Below are experts of layer 4 (counted from 0) of a mixture-of-experts language model. Rows are named gate (a neuron's input weights, with its number), up (a neuron's input weights, with its number) and show model dimensions 0-255. Each number is 128 + 24 x the weight over its row's rms, rounded and kept within 0 to 255.
Before each expert's rows: "mostly gets" lists some tokens that are sent to it at least half of the time. This comes from a sample of Wikipedia text that the model never trained on.

# expert 2
mostly gets: "day", "sion", "States", "life", "century", "some"
gate0 [110 160 103  93 130 137 110 136 116 189 161 177 102 128 161 144 137 121 141 119 130 176 137 129 114 151 103 138 113 103 100 156 135 103 168 142  83 119 125 108 151 133 123 102 107 138 178 110 100 108 144 148 126 119 100  68 152 120 123  96 127 132 126 138 150 145 133 134 143 135 146 107 116 111 128 135 125 140 123 157 145  75 144  92 144 155 129 179 160 132 114 118 128 120 144 145 102 123 129 131 114 122 150 160 119 160 153 141  98 156 161 121 156 108 136 117 165 108 115 103 124 172 123 149 147 157  91 132 142 170 131 109  88 126 153 142  85 153 133 151 154 123 147  98 133 142 132 145  99 107  98 141 125 182 108 171 131 142 126 143  86 155 147 149 151 121 133 133 136 132 143 129 118 130 125 199 119 131 166 162 134 112 105 128 100 122 117 142  98 116 151 121 120 150 100 165 117  97 120 163 100  67  77 122 149 147 136 137 132 132 109 137 145 125  95 155 132 105 100 121 143  83 122  86 140 104 164 113 135 161 126 119  70 122  99 116 133 120 128  77 177 150 134 161 131  78 113  74 123 162 124  76 160 116 132 118]
up0 [138 167 119 109 109 146 121 126 144 133  97  90 113 119  88 118 135 155  81 115 153 173  86 168 142 119 114 118 140 114 130 136 117 176 101 130 111 137 159 118 137 130 140 149 143 124 130 123 100 143 154 116 144  88 128 122  84 134 105 172 169 131 102  83 109  94 138 126 105 151 119  77  98 134 148 126 134 112 108 123  43 162 122 135 111 166  87  98 157  95 141 135 155 134 119 146 174  85 153 136 138 138 105 120 114 128  92 138 140 124 104 153 132 100 139 103  98 130 152 136 118 143 135 145 144 133 118 178 104  94  96 130  98 116 144  99 112  90 138 132  85 113 102 100 150 130 156 146 130 138 137 163 155 102 118 121 138 163 135  93 138 151 139 111 103 160 132  99 167 143 157 135 125 150  89 116 123 155 141 106 138 137 142 124 125 143  98 131 152 158  86  99 116  78 179 117 127 142 164 118 150 146 109 137 127 110 109 157 100 169 124  95 117 129 107 117 143 116 133 162 101 156  99 179  96  91  87 135 133 113  92 123 164 130 168 113  88 110 116  82  74 101 107 117 139 126 146 142 106 110 116 125 125 143 148 122]
gate1 [ 80 158 183 102 145 164 132 132  91  75 157 147 133 103 164 145  98 119 120 103 153 157 107 108 149 135 119 139 135 125 116 105 148 108 108  83 137 138 141 152 149 143 154  95 136 122  98 125 107 124 137 178 146 123 148 108 143 119 133 172 173 158 146 131 155 144  71 127  95 126 124 112 138 179 130 105 190 109 110 124 148 147 124 156 142 116 119 130 147 133  96 114 136 142 135 135 115 145 136  76  76  84 102 117  98 134 146 138 140  96 133 159 155 131 123 136 126 148 137 110 161 115 142 156 107 142 159 134 155 117 106 105 137 120 132 100 110 147 156  84 120  99  81  95 141 125 105 136 154 121 159 111 173 157 136  79 121 100 146 221 121 150 116 132 147 127 118 127 120 140 115 151 112 130 128 133 130 149 132  90 120 137 130 121  93 156 129 135 164 162 130 122 131 118 125 138 100 105 164 139 149 145 139 103 118  71 119 138 110 118 125 105 191  94 112 131 134 118 183 124 147 115 150 131 105 147 122 118 107 107 131 193 166 114 126 111 115 118 139  90 104 132 114 144 162 143 134 101 128  68 145 156 131 124 132 126]
up1 [135 151 124 139  90 162 100 156 146 108 109 118 137 151 162 140 134 128 155 122 120  49 100 177 155 128  87  87 143 160 174 111 122  97 144 131 136 146 168 154 139 170 142 142 110 161 130 116 142 106 130 117 142 138 144 135 119 134 131 138 145  77 129 110 178 149 107 122 110 141 140 124 133 109 108 125 118 144 138 102 111 163 139 135 101 158 184 124  92 158 155 137 110 140 117 118 159  99  78 150 122 142 130 122 120 103 114 109 136 140 148 144 129  92 129 143 116 104 125 109 134 100 161 104 115 136 137 121 129  95 134 173 160 136  79 154 141 170 121 124 118 131 136 165  90 163 147 110 130 152 169 132  93  96 123  81 136 137 106 138 111 104 153 131 131 151 115 107 110 116 127 110 135 130 103 110 148 132 121 144 111 130 129 127 129 126 143 161 168 114 130 166 109 105 108 146 148 105 152 114 137 114 196 113 140 138 137 163 154 124 157 106 127 120 126  99 112  91 136  98  96 142  85  99 157  90 174  94 140 160 138 181 139 155 156 132 149 158 187 109 151 101 175  90 131  97  86 143 118 163 173 134 117  94 114 138]
gate2 [171 159 158 135 154 141 141 102 114 121  98 118 107 106 106 110 154 118  88 105 116 129 124 154 133 139 158 133 136 153 113 166 123 125 148 133 116 129 154 166 118 121 166 176 130 122 109 126  79 130 207 124 136 137 148 104 187 126 127 127  78 126 166  78 112 130 138 135 120 110 117 134 167 156 128 106 110 111  98 133 139 109  73 114 125 127 115 164 138 123 127 137 123 119 135 141 123 125 114 142 144 113 130 147 101  97 134 118 110 163 188 126 111 138  96 163 130 141 151 165 138 156 133 107 163 151  81 115 103 105 149 119 141 105 164 147 124 118  93  98 126 144 105  94 127 121 111 112 140 155 129 161 105 149 145 153 129 106 110 143 115  99 111 115 145 104 113  97 132 146 129  88 167 163 122 133  95 119 130 138 143 122  99 179 147 135  72 127 112 141 131 167  86 133 130 107  85 115 126 125  69 132  77 150 125 110 118 119 123 123 131 155 149 133 120 117 151 163 107 142 128  91  96 115 154 160  97 117 166  98 127 138 120 111  89  84  88 138 139 110 164  94 140 125 160 154 142 127 132 111 123  87 173 152 190  92]
up2 [120 100 151  96 111 120 127 148 145  99 126 125  87 118 139 102  79 124 156 106 135 136 160 161 142 110 129 126 122 153 190 166 120 172 123 161 131 133 136 136 165 156 104 145 108 156 142  75 141 149 147  87 145 121 110 161  92 166 154 110  86  72 114 138 130  91 154 117 106 133 154 104 113 138 110 112 137 116  86 160 102 149 131 107 148 146 149 133 114 136 113  88 112 109 140  86 126 158 151 115 166  95 198 152 140 181 111 135 122 101 163 129 147 166 117  84 142 128 147 123 137 131  79 112 157 126 123 139 122  84  95 169 151  98 125 130 112 129 122 106 127 103 139 134 129 104  80  96 153 129 146 101 116 100 153  97 100 126 109 110 104 110 119 132 101 168 134 127 149 133 127 103 103 108 123  95  82 119 155 110 135  82 142 105 107 162 140 182 113 116 150 133 136 101  91 164 100 144 126 175 146 118 208 130 150 110 149 125 115 110 117 130 119 115  95 162 110 149 114 143 125 109 106 108 123 110 108 130 141 119 122 162 120 145 123 126 126 111 113 159 102 132 143 135 122  86 121 122 138 105 105  89 140 143 138 120]
gate3 [115 107 138 120 127 173 119 142 173  99 110 129 127 111 113 154 160 131 141 117  77 100 119 111 170 163  98 119 123 135 109 138 131 151  98 149 116 106 131 118 138 141 117 159 135 168 123 141 146 120 129 123 132 130 105  79 179 110  99  94 154  91 145 105 125 151 155 134 148 115 135 133 119 143 133 143 177 100 137 111 141 131 123 161 113 131 132 147 154 151 143 108 142 131 129 150 156 122 116  98 163 137 134 102 164 148  93 135 132 154 169 143 107 112 121 161 143 135 122 155 103 125 140 123 144 152  92 126 110 113 137 122 152 112 146 162 200 111  80 133 101 148 147 185 177 109 114 125 145 118 183 144 155 101 136 168 137 151 134 114 152 130 118 146 143 157 112 138 108 129 177 126 136 136 132 113 113 166 148 117 128 146 134 147 139 102 132 153  87 110 115 140 123 145 142 117 100 159  88 107  76 118 144 105 117 109 157 167 126 143 152  83 142 124 123 162 120 126 121 112 138 109 138 151 106 111 152 101 177 102 138  78 126 136  57 122 155 153 140 150 117 162 156 106  81 115  70 129 162 122 164 193 172 163 136 133]
up3 [ 88 140  87 156 130 130 150 155 185 146 155 117  82 131 139 157 119 118 174 144 103 150 105 163 131 131  88 103 132 122 139 124 158 149 129 153 121 138 143 136  94 138 163 114 108 181 137 120  64 113 141 108 118 130 104 144 132 126 106 134 137 123  63 137 127 135 143  71 167 118 169 128 145 147 130 119 183  96 118 103 134 128 111 125 139 152  92 136 128 182 138 120 128 143 123 155  80 174 133 130 126 129 122 109 131 163 122 137 143 122 124 149 142 131 153 114 122  89 132 166 119 120 162 140 124 157  81 111 129 100 111 113 149 138 115 159 163 130 104 151 120 117 126 132 151  75 135 153 149 122 120 155 143 141 151 120 148 120 156 148 157 176 149 154  90 158 187 130 138 121 106 139 124 180 109 160  63 114 100 136  99 113 123 106 131 152 152 135 144 135 139 120 124 126 147 121 122 122 124 125 110 141 138 123 106 115  80 119 119 134 161 121  99 168 135 194 148 127 162 138 130 113  74 136  81 158 104 140 150 101 106 157 152 133 140 136  98 145 109 137 156 149 124 147 102 153 177 152 113 121 137  88 129 115 149 170]

# expert 19
mostly gets: "two", "some", "time", "fif", "day", "year"
gate0 [ 99 128 149 164  90 151 141 163 137 161 141  99 138 135 149 151 149 119 133 133  98 139 140 156 128 123 129 118 129 124 107 118 171 157 143 143 142 102 193 120 144 152 172 153 129 119 123 127 119 150 130 169 111 125 114 119 138 133 143 122 126 113 141 136 120 138 144 123 123 101 164 133 135 105  93 112 148 113 127 141 132 170  72  80 143 109 151 155 122 173 151 144 137 153 142 157 111 131 131 157 150 154 163 103 101 121 144 141 128 117 130 128 176 137 137 119 134 125 122  92 112  78 150 101 129 115 137 145 178 112 136  93  71 122 132 114 194 129  83 157  94 136 152 127 106 102  88 125 133  79 100 136 116 123 115 114  92 168 142 140 117 139 101  80 101 116 107 119 123 128 137  99 135 170 156 121 122 113 154 129  91 110 142 123 147 133 181 140 110  87 162 115 126 133 128  86 114 134 106 111 120 127 163 125 145 163 119 100 106 120 143  86 149  98 164 130 122  68 117  98 156 102  95 116 111 120 112 108  99 137  81  96 136  72 125 181 101 145 101  81 113 125 153  94 147 110 128  99  98 109 125 100 110  99 140 157]
up0 [180 144  92 112 144 144 101 139 103 144 148  91 161 135  99 154 157 106 140 116 117  99 151 111 153 114 116 136 116 115  99  95 113 108 133 118 113 137 127 127 155 117 167 136 132 131 108 125 110 129 100  60 129 141 138 158 131 126 107 140 157 151  93 125  90  80 190 180 141 126  97 104 156 117 144 128 136 123 121 123 131 124 100 139 148 105 132 101 128 123 127  59  88 149 184 113 133 118 137  84 164 160 117 108 107  79 141 129 142 203 122 117 162 150 119 170 119 132 159 144 109  94  88 165 102 101 151 103 145 138 154 170 116 129 122 135 127  87 101 107  90 187 146 154 120 170 148 107 129 105 104 120 127 109 133 144 116 140 105 117 111 159  97 140  98 121 167 141 147 106 147 169 102 122 113  94 133  96 129  77 116 122 147 132  84 100 120 116 100 171 142 133  86 143 158 131 169 141 119 130 107  96 136 126 128 151 133 121 111 135 111 128 123 148 153 119 128 147 145  98 137 115 157 136 127  81 126 131 146 101 123  86 103 137 112 108 102 106 104 130 130 164 126 119 141 102 140 106 152 128 147 144  92 105 156 128]
gate1 [128 127 115 183 104 161 123 106 117  68 110 129  83 130 113 115 116 142 107  94 101  73 151 137 129 162 111 115 152 107 109 171 123 152 139 170 120  75 161 164 132 124 103 149  98 149 120 132 171 177 134 132 155 143 177  96 150 159  80 105 117 126  97 123 134  75 133 151 117 115 135 106 159 146 108 131 104 101 113 111 129 110 111 117 150 132  99 149 162 174 158  70 109 146 117 146 111 123  77 139 123 126 151 156 124 144 144 141 100 101 110 100 176 102 165 113 119 106  80 140 121 159 159 130 150 110 126 117 155  99 108 121 144  83 107 149 146 188 146 101 123 102 137 180 102 126 151 144 131 140 152 126 133 131  82 145  82 138 114 137 145 144 158 127 151 112 152 143 104 137 137 112 135 120 133 152 126 134 137  77 139 115 149 117 178 141 131 162 106 133 125 133 139 131 157 109 109  87  97 115 124 121 139  99 143 151 148 100 123 108 147 104 130 132 160  87 151 161 132 104 104 115 121 122 146  81 142 134 106 128 128 172 100 127 165  82  83 137 139 129 106 111 122 124 117 148 134 148 123 137  92 142 136 124 125 134]
up1 [148  99 118 142 110  93 124  94 123  49 101 128  93 108 136  75 102 170 115 112 130 137  82 181 127 143 153 139 106 118 115 108 117 151 132 112 148 129 113 128 156 122 145 147 128  74 113 138 144  88 174 125 124 124 132 160 106 138  89 144 159 170  98 134 147 155 140 100 123 162 172 105 163 135 149 154 145 113 122 101 109 124 153 109 139 115 135 117 101 143 136 127 111 134 117 123 116 106 134 121 116 146 135 166 113  79 121 127 208 137  99 121 141 167  87 105 150 152 115 145 139 119 120  70 118 129 162 114 121 134 102 128 131 107 131 144 108 162 114 165 179 159 126  99 150 145 126 130 125 143 136 116 110 170 126 157 106  99  96 114 171 136 115 100  69 147 164 156  91 167 108 137 119  74 160 112 125 132  97 104  88 117 135 131 128 122 138 126 123 149 172 148 118 106  74 143 117 155 108  82 119 113 106 106 120 114 116 122 143 164 122 126 146  85 139 140 158 100 173 115 130 107 137 119 136 158 102 139 135 105 174 118 110  84 111 132 111 127 127 119 115 163 102 147 124 129 108 110 128 132 123 160 101 112 143 112]
gate2 [126 158 126 179 141 141 141 168 150 107 113 153 158 133  96 132 145 138 156 111 177 151 158  97 132 133 115 143 154 192 135 107  84 156  92 173 136 159 103 106 158 132 121 170 134 111 150 113 114 131 102 176 160 130 105 101 122 151 142 141 119 106 104 132 149 168 114 128 106 120 133 115 132 124 172 136 144 109 125 132 117 118 125 126 105  96 128  90  99 122 170 104 173 124 124 142 140  82 117  90 105  95 133 116 139 124 163 126 113 170 137 132 128 150  83  78 140 144 109 143 118 123 157 113 114 163  93 105 116 122  94 118 139  91 116 140 187 112 111 124 113 118 134  89 159 104 139 139 124 156 154 126 132 124 134 151 127  73 110 135 156 106 122 158 105 140 109  89 157 153 147 123 143 133 144 120 161 122 102 133 116 155 138 123 143 106  94  85 138 157 130 108 149 163 167 114 112 159 112 130 125 118 155 140 142 109 132 153 103 135 166 176  72 137 147 137  98 124 105 162 127 147 124 148 126 133 144 118 141 161 161 182 106 169 175  99 148 150 158 127 127 132 100 115 106 129 139  99 133 148 103  87 185  93 107 146]
up2 [162 156 113 114 122 141 147 128 130 129  79 166 121 138 154 114 138 123 115 139 121 184 164 132 150 128 145 150 126 171 121 131 138 140  84 108 125  88 175 190 103 132 117 101  93 103 131 111 131 107 137 141 130 165 112 162 148  97 107 136 150 153 125 140 188 126 128  85 169 158 148 126 136 157 174 131 104  69 108  80 105  83 117 135 133 142  98 143 130  81 138 160 135 135 161 135 136 140 115 119 136 133 144 148 156 134 113 150 117 118 148 145 102 144 101 144 127  68 134 119 120  66 100 154 145 163  96 148 164 142 128 128 137 158 137 125 136 144 149 146 118 112  77  86 176 115 112 149 123 117 118 123 135 151 113  94 142 132 151 130 127 110 154 141 141 139 151 115 134 124 119 165 143 110 149 141 133 118 137 155 117 146 149 162 154 132 121 133 127 153 106 115 129  86 116 109 126 143 169 122  83 187 123 107  76 136 140  91 101 168 137 129 124 178 106 122  98 123 128 163 126 134 103 156  75 141 120 112 140 103 132 171 164 115 149 151 116 161 139 122 114 160 148 158 127 164 139 162 104 131 144 158  92 132 138  97]
gate3 [ 96  91  88  98 134 140 150 143 122 105 166 119  93 110 118 152  97 113 129 148 140 142 106 138  73 158  96 135 101 145 113 153 122 149 143 147 132 116 127 130 171 166 102 130 127  90 102 122  89 149  96 136 131 165 155 109 126 137 142 133 179 112  69 124 178 130 133 115 120 103 128  91 137 168 137 166 138 135 152 167 100 151 126 128 162 111  89 159 134 133 131 152 120 171 100 133  92 125 158 129  90 105 147  91 138 166 133 113 111 106 137 116 167 110 144 150 122 116 121 133 184 121 161 134 168 101  94 141 146 149 111 128 158 140 107  87 102 146 162 170 142 134 160 107 144 132 149 135 109 114 159 101 152 141 130 133 123 131 131 132 147 143  85 140 111 113 125  70 144 149 123 177 123 130 142 182  85 131 164 108 120 166 129 132 142  82 146  87 122 109 110 101 132 152 116 113 128  97 120 135 134 128  72 113 134  99 149 134  78 134 126 123 139 126 126 161 124 163  86 123 126 132 144 134 120 140 100  74 114 128 142 158 169 130 104 121 136 150 119 154 101 165 153 107 161 114 119 172  76 131 148 124 139 144 140 120]
up3 [105 146 129 145 129 117 143 117 166 129 138 145 146 118 113 119  71 124 122 132 122 132 151 139 116 141 117 145 108 126 146  89 140 158  70  94 154 142 118 136  77 134 145  99 133 187 104 140 120 105 168 127 172 119 143 158 165 115 117 121 145 165 143  97 127 132  92 114 131 124 144 122  86 192 159 132 128 119 101 170 118 117 185  94 138 115 121 121 130 134 104 137 186 157 119 139 120 166 169 117 154 138 104 143 135 125 144 122 162 122 114 177 102 141  98 163 174 115 102 127  87 118 111 126 140  84 169 115 152 148 114 139 161 157  66 110 124 122 116 152 133 127 127 134  88 133 136 137 135 103  91 136 141  93  77 145  83 117 110 158 103 123  93 110 140 104 136 164 148 128 131 121  95 117 118 120 112 129 171 121  60 141 111 132 136 150 143 128 145 150 120 138 124 114 145 102 143  95 117 144 113 143 147 106 157 117 180 178 163 103 145 125 112 118 119  66 119 115 150 122 132 100 155 106 150  96 146 112 154 138 130 129 144 135 108 160 103 100 120 116 131  95 158 120  80 114 160 124 121 110 122 122 123 180 138 131]

# expert 17
mostly gets: "8", "7", "6", "9", "189", "5"
gate3 [146 163  94 135 116 106 140  98 141 102 104 107 107 137 101  97 139  85 111 120 141  92 107  80 105 173 142 107 131 149 141 131 130 158 132 152 143 118 135 142 144 144 121 113 116 143 128 128 113 116 103 154 135 158 124 107  93 155 145 122 137  91  75 100 138 121 170 108 152 112 133 132 109 101 123 124 137 170 161  94 170 168 125 148 122 176 138 157 110 133 123 142 177  77 135 134 165 157  96 146 104 154 130 145 115 161 146 124 111 124 115 128 118 135 139 132 133  71 107 121 147 131 140  70 149  88 148 168 124 115 118 118 145  89 107 153 153 107  83 134 144 143 125 116 132  85 100 154 159 134  96 119 135 145 100 168 134 133 100 133 138 143 142 109 131 118 165 136 114 162 160 192 124  83 126  99 113 116 141 145 105 134 120  99 150 127 138 124 133 123 161 148 136  86 132 116 153 101 127 166 125 134 153 117  81 175 128 144 144 104 130 142  68 162 125 165 151 132 165 103 161 143 163  86  93 133 123  87 154  67 154 113 118 147 116  88 132 127 126 184 104 138 128 135 114  97 101 150 142 157 125 132 131 114 134 127]
up3 [165 123 111 159 128 120 147 102  87 140 122 153 115  69 160 151 114 126 144 144 163 127 132 132 144 144 106 118 150 150  85 126 121 138 162 115 164 149 149 131 127 147 166 122 144  91 155 135 145 166 184 169 105 152 108 100 130 146  89 129 129 148 132 134 134  67 109 141 158 162 128 163  84 114 138 116 123 120 136 118  88 130 131 131 143  91 132 100 150 154 125 157 115 121 133 132 205 111 147 144 168 157 160 128 148 140 131 109 146 107  94 131  73 142 141 147 157 129  90 119 130 143  77 149 138 156 121 141 171  91 137 107 133 170 148 136 138 135 104 121 150 102 143 150 124 142  93 131 139 116 125 144 150 133 146 157  76 137 160 127 150 106 140 141 150 141 129 183  93 155  98 134 132 188 131 164 143 134 132 162 121 130 125 177 134 145 160 167 159 136 104 103 150 136 133 155  60 113 155 100 154 139 154 141 139 142 141 107 106 107 172 127  97 108  97  94 152 115 124 108 116 122  93 163 113 144 121 118 132 114 124 140 141 133 120 150 132 127 114 153 148 119 132 125 138 109 103 169 137 156 163 187 156 150 124 140]
gate4 [109 127 139 143 175 135 149 115  99 135 176 116 122 163 159 129 154 165 112 115  97 153 138 111 127 158 119 157 147  94 123 132  63 186 148 122 125 107 104 121 132 121 136 141  66 126 111 109 124 104  89 136 130  84 107 146 118 139  72 109 130 170 114  97 130 153 120 111 130 108 126  92 110 143 109 136 133  86 150 102 137 104 120 106 169 113  74 115  86  93 117 157 151 102 103 139 134 130 100 113 139 147 124 107 145  93 129 106 117 128 141 111 137 120 130 162 170 110 119 150 180 146 149 102 171 161 120 116  74 182 135 145 108 126 120 125 147  96 128 134 110 152 127 142 144 120 135 137 163 152 106  74 124 126 158 136 113 115 133 114 127 125 128  95  98 140 143  87 155 109 155  97  83 104 119 101 102 165 127 112 129 149 132  95 153  51  88 125 137 142 128 111 135  94 118 135 161 144 108 169 140 134 119 153  98 128 119 113  97 114 126 119 173 104 160  94 130 125 129 157 124 137 124 136 107 138 158 141 147 136 107 150 152 128 112 106 137 129 109 130 162 102 153  83  90 106 122 174 120 106 158 103 116 150 166 137]
up4 [158 156 126 125 100 109 127 108 115 118  83 142  77 131 153 148 145 130 126 127 183 159 154 143 129 113 133  95 119 144 107 165 108 179 129 148 115 131 100  77 158 134  97 162 115 155 114 151 128 101  99 129 142 148 121 146 155 132  97 133 127 141 128 149 132 100 105 136 147 133 124 135 130 152 127 164 130 172 139 159 118 102 106 119 149 138 162  89 105 175 142 121 122 154 128  88 116 155 124 122  58 138 113 120  94  87 142  86 127 148  98  93 113 122 142 130 123 135 120 162 111 124 115 118 121 141 164 151  86 115 126 167  85 125 121 109 100 147 141 156 118  89 121 154 141 124  88 193 113 114 103 163 125  92  96  88  86  92 124 109 146 128  90  95 147 162 133 135 133  92 141 144 139  99 155 173 147 106 174 134 154 129 119 160 149 128 109 134  99 150 111 141 132  96 154 154 133 138  99 119 151  98 173  76 148 132 131 112 138 144 157 140 121 123 104 139 107  85 129 133 133 121 110 121 122 107 115 105 160 163 145 104  86 111 121 133 122 136 144 108  93 139 154 124  99 118  89 134 173 142 176 138 132 172 170 135]
gate5 [117 145 137 137 165  83 121 116 134  98 113 158  83 135 175 123 130 116 100  94 131 171 113 121 136 127 143 133 144 137 145 137 122 117 121 126 104 174  97  97 112  93 134  59 102 126 152 105 109 123 122 129 198 123  91  93 104 123 158  79 120 117 159 139 113 116 103 130 118 146 152 192 136 126 142 125 102 136 175 137 186 133 154 150 127 132 122 157 171  65 124 123 153  69 115 140 139 137 145 114 164 110 111 121 148 114 111 106 155 127 108 131 126 119  86 146  80 133 139 139 122 157 135 127 167 133 150 151 123 109 125 105 127 136 122 125 113 170 116 103 121 113 113 140 130 159 121 116 131 157 131 140 118 133 130 107 147 107 123 174 155 170 126 144 139 113 127  94 151 136 124 114 147  88 168  74 147 156 122 134 107 111 131  98 121 134 141 149 139 155 140  87 162 162 103 123 117 114 176  95 116 134  82 154 112 138  83 116 144 130 146 173 124 107 137 111 104 100 128 169 133 144  80 116 155 161 110 136 123  95 183 164 128  97 147  98 145 117 129 128 125 165  95 114 144 113 157 144 107 122 145  94 155 117 114 124]
up5 [114  98 140 105 107 151 129 118  63 110 133 100 163 135 116 127 166 102 162 112 104 122 122 135 119 107 164 137 122 170 132 163 159 139 157 105 122 104 148 117 143 171 149 125 182 135 130 131 143  94  82 120  91 107 158 120 172 168 108 139 116 104 132 164 179 158 131  78 155 115 103 124 124 134 145  89 112 108 118 106  97  75 159 110 136 161 161 116  89 147 140 143 117 154 141 112 112 152 148 117 144 105 119 159 130 132 119 171 119 139 132  94 142 126 123 121 153 130 133 134 134 133 133  91  93 180 103  97 121 137 154 165 116 156 119 130 135 142 134 130 122 140 121 144  90 103 104 116 139 150  96 162 119 139  77 189  91 110 145 132 101 106 109 128  91 103 145 136 118 103  82 143 129 118  54 110 136 140 135 139 133 157 162 140 141 163 109  96 103 116 156 125  88 110  92  74 133 158 111 148 111 148 134 176 111 100 136 148 160 134 122 167 121 111 133 108 155 124 129 123 143 141 140 165 135 112 140 138 142 139 143 136 115  78 147 147  78 140 163 129  81 119  90 100 117 152 132 127 103 127 128 128 141 111 141 134]
gate6 [122 101 152 162  88 131 133 135 107 172 135 113 130 142 128 110 137 109  99  77  98  95 117 110 149 137 162 140 146 121 134 137 115 128 148 106 130 120 144 108 129 130  93 156  52 141 177 132 140 140 123 149 143 123 144 118 111 102 139 124 127 150  78 139 139 119 148 104 142 143 135 102 157 129 100 130 100  90  85  84 107 189 160 177 158 112 120 121 136 143 143 130 132 108 141 135  93 127 106 120 141 122 120 127  95 123 101 151 119 117 132 157 192 161 124 105 100 144 141 104 156 130 136 129 133 132 147 121 143 120 123 119 119  84 158 130 143 108 118 123 119 121 144 117 126 115 144 126 153 123 168 115  87 124 137  96 111 170 118 162 118 153 150  88 115 140 128 126 158 144 135 154 106  96 164 172 137 129 140 117 117 110 170  79 144 127 112 120 104 155 131 125 105  96 150  79 102 150 162 129  59 110 134 149 118 138  99 155 148 100 129 105 112  93 134 154 122 112 112 152 116 160 121 133 151 105  96 166 107 149 149 139 129 138 125 171 127 155 134 110 103 188 113 216 107 128 139 149  66 152 142 121 129  98 158  94]
up6 [146 114 114 148 116 103 130 124 127 104 111  93 142 132 106 102 155 140 116 117 119 152 119 107  78 105 147 155 106 175 131  89  89 112 155 112  74 143 129 152 111 130 129 132 117 136 106 131 144 111 128  99 130 125 115 114 170  85 131 117 115  82 119 162 140 118 131 145 117 141 150 153  98 126 159 137 103 117 163 142 162 132 149 116  96 106 123 128  84  78 118 128 110 130 126 137 144 122  86  97 140 150 156 140 157 157 130 130 132 169 124  76 114 123 101 131 164 109 139 105 146  97  95 162 172 128 133 150  85 110 153 129 183 130 134 125 108 136  73 114 129 195  97 152 132 161  96 142 134 167 134 133 144 108 128 127 152 156 100  86 154 126 162 135 130 138 122 157 146  70 176 127 112 158 139 115 162 127 170 110  87 149  93 123 131 107 101  82 157 103 126 112 120 134 114 163 150  91  98 109 126 122 131 138 178 139 198  66 147 125 164 180 147 148 115 135 138 135 112 143 145 134 143 139 142 138 115 120 165 170  95 127 135 127 147 118 129 114 138 115 135 160 152 115 106 157  99 117 148 138 113 144 144 158 138 142]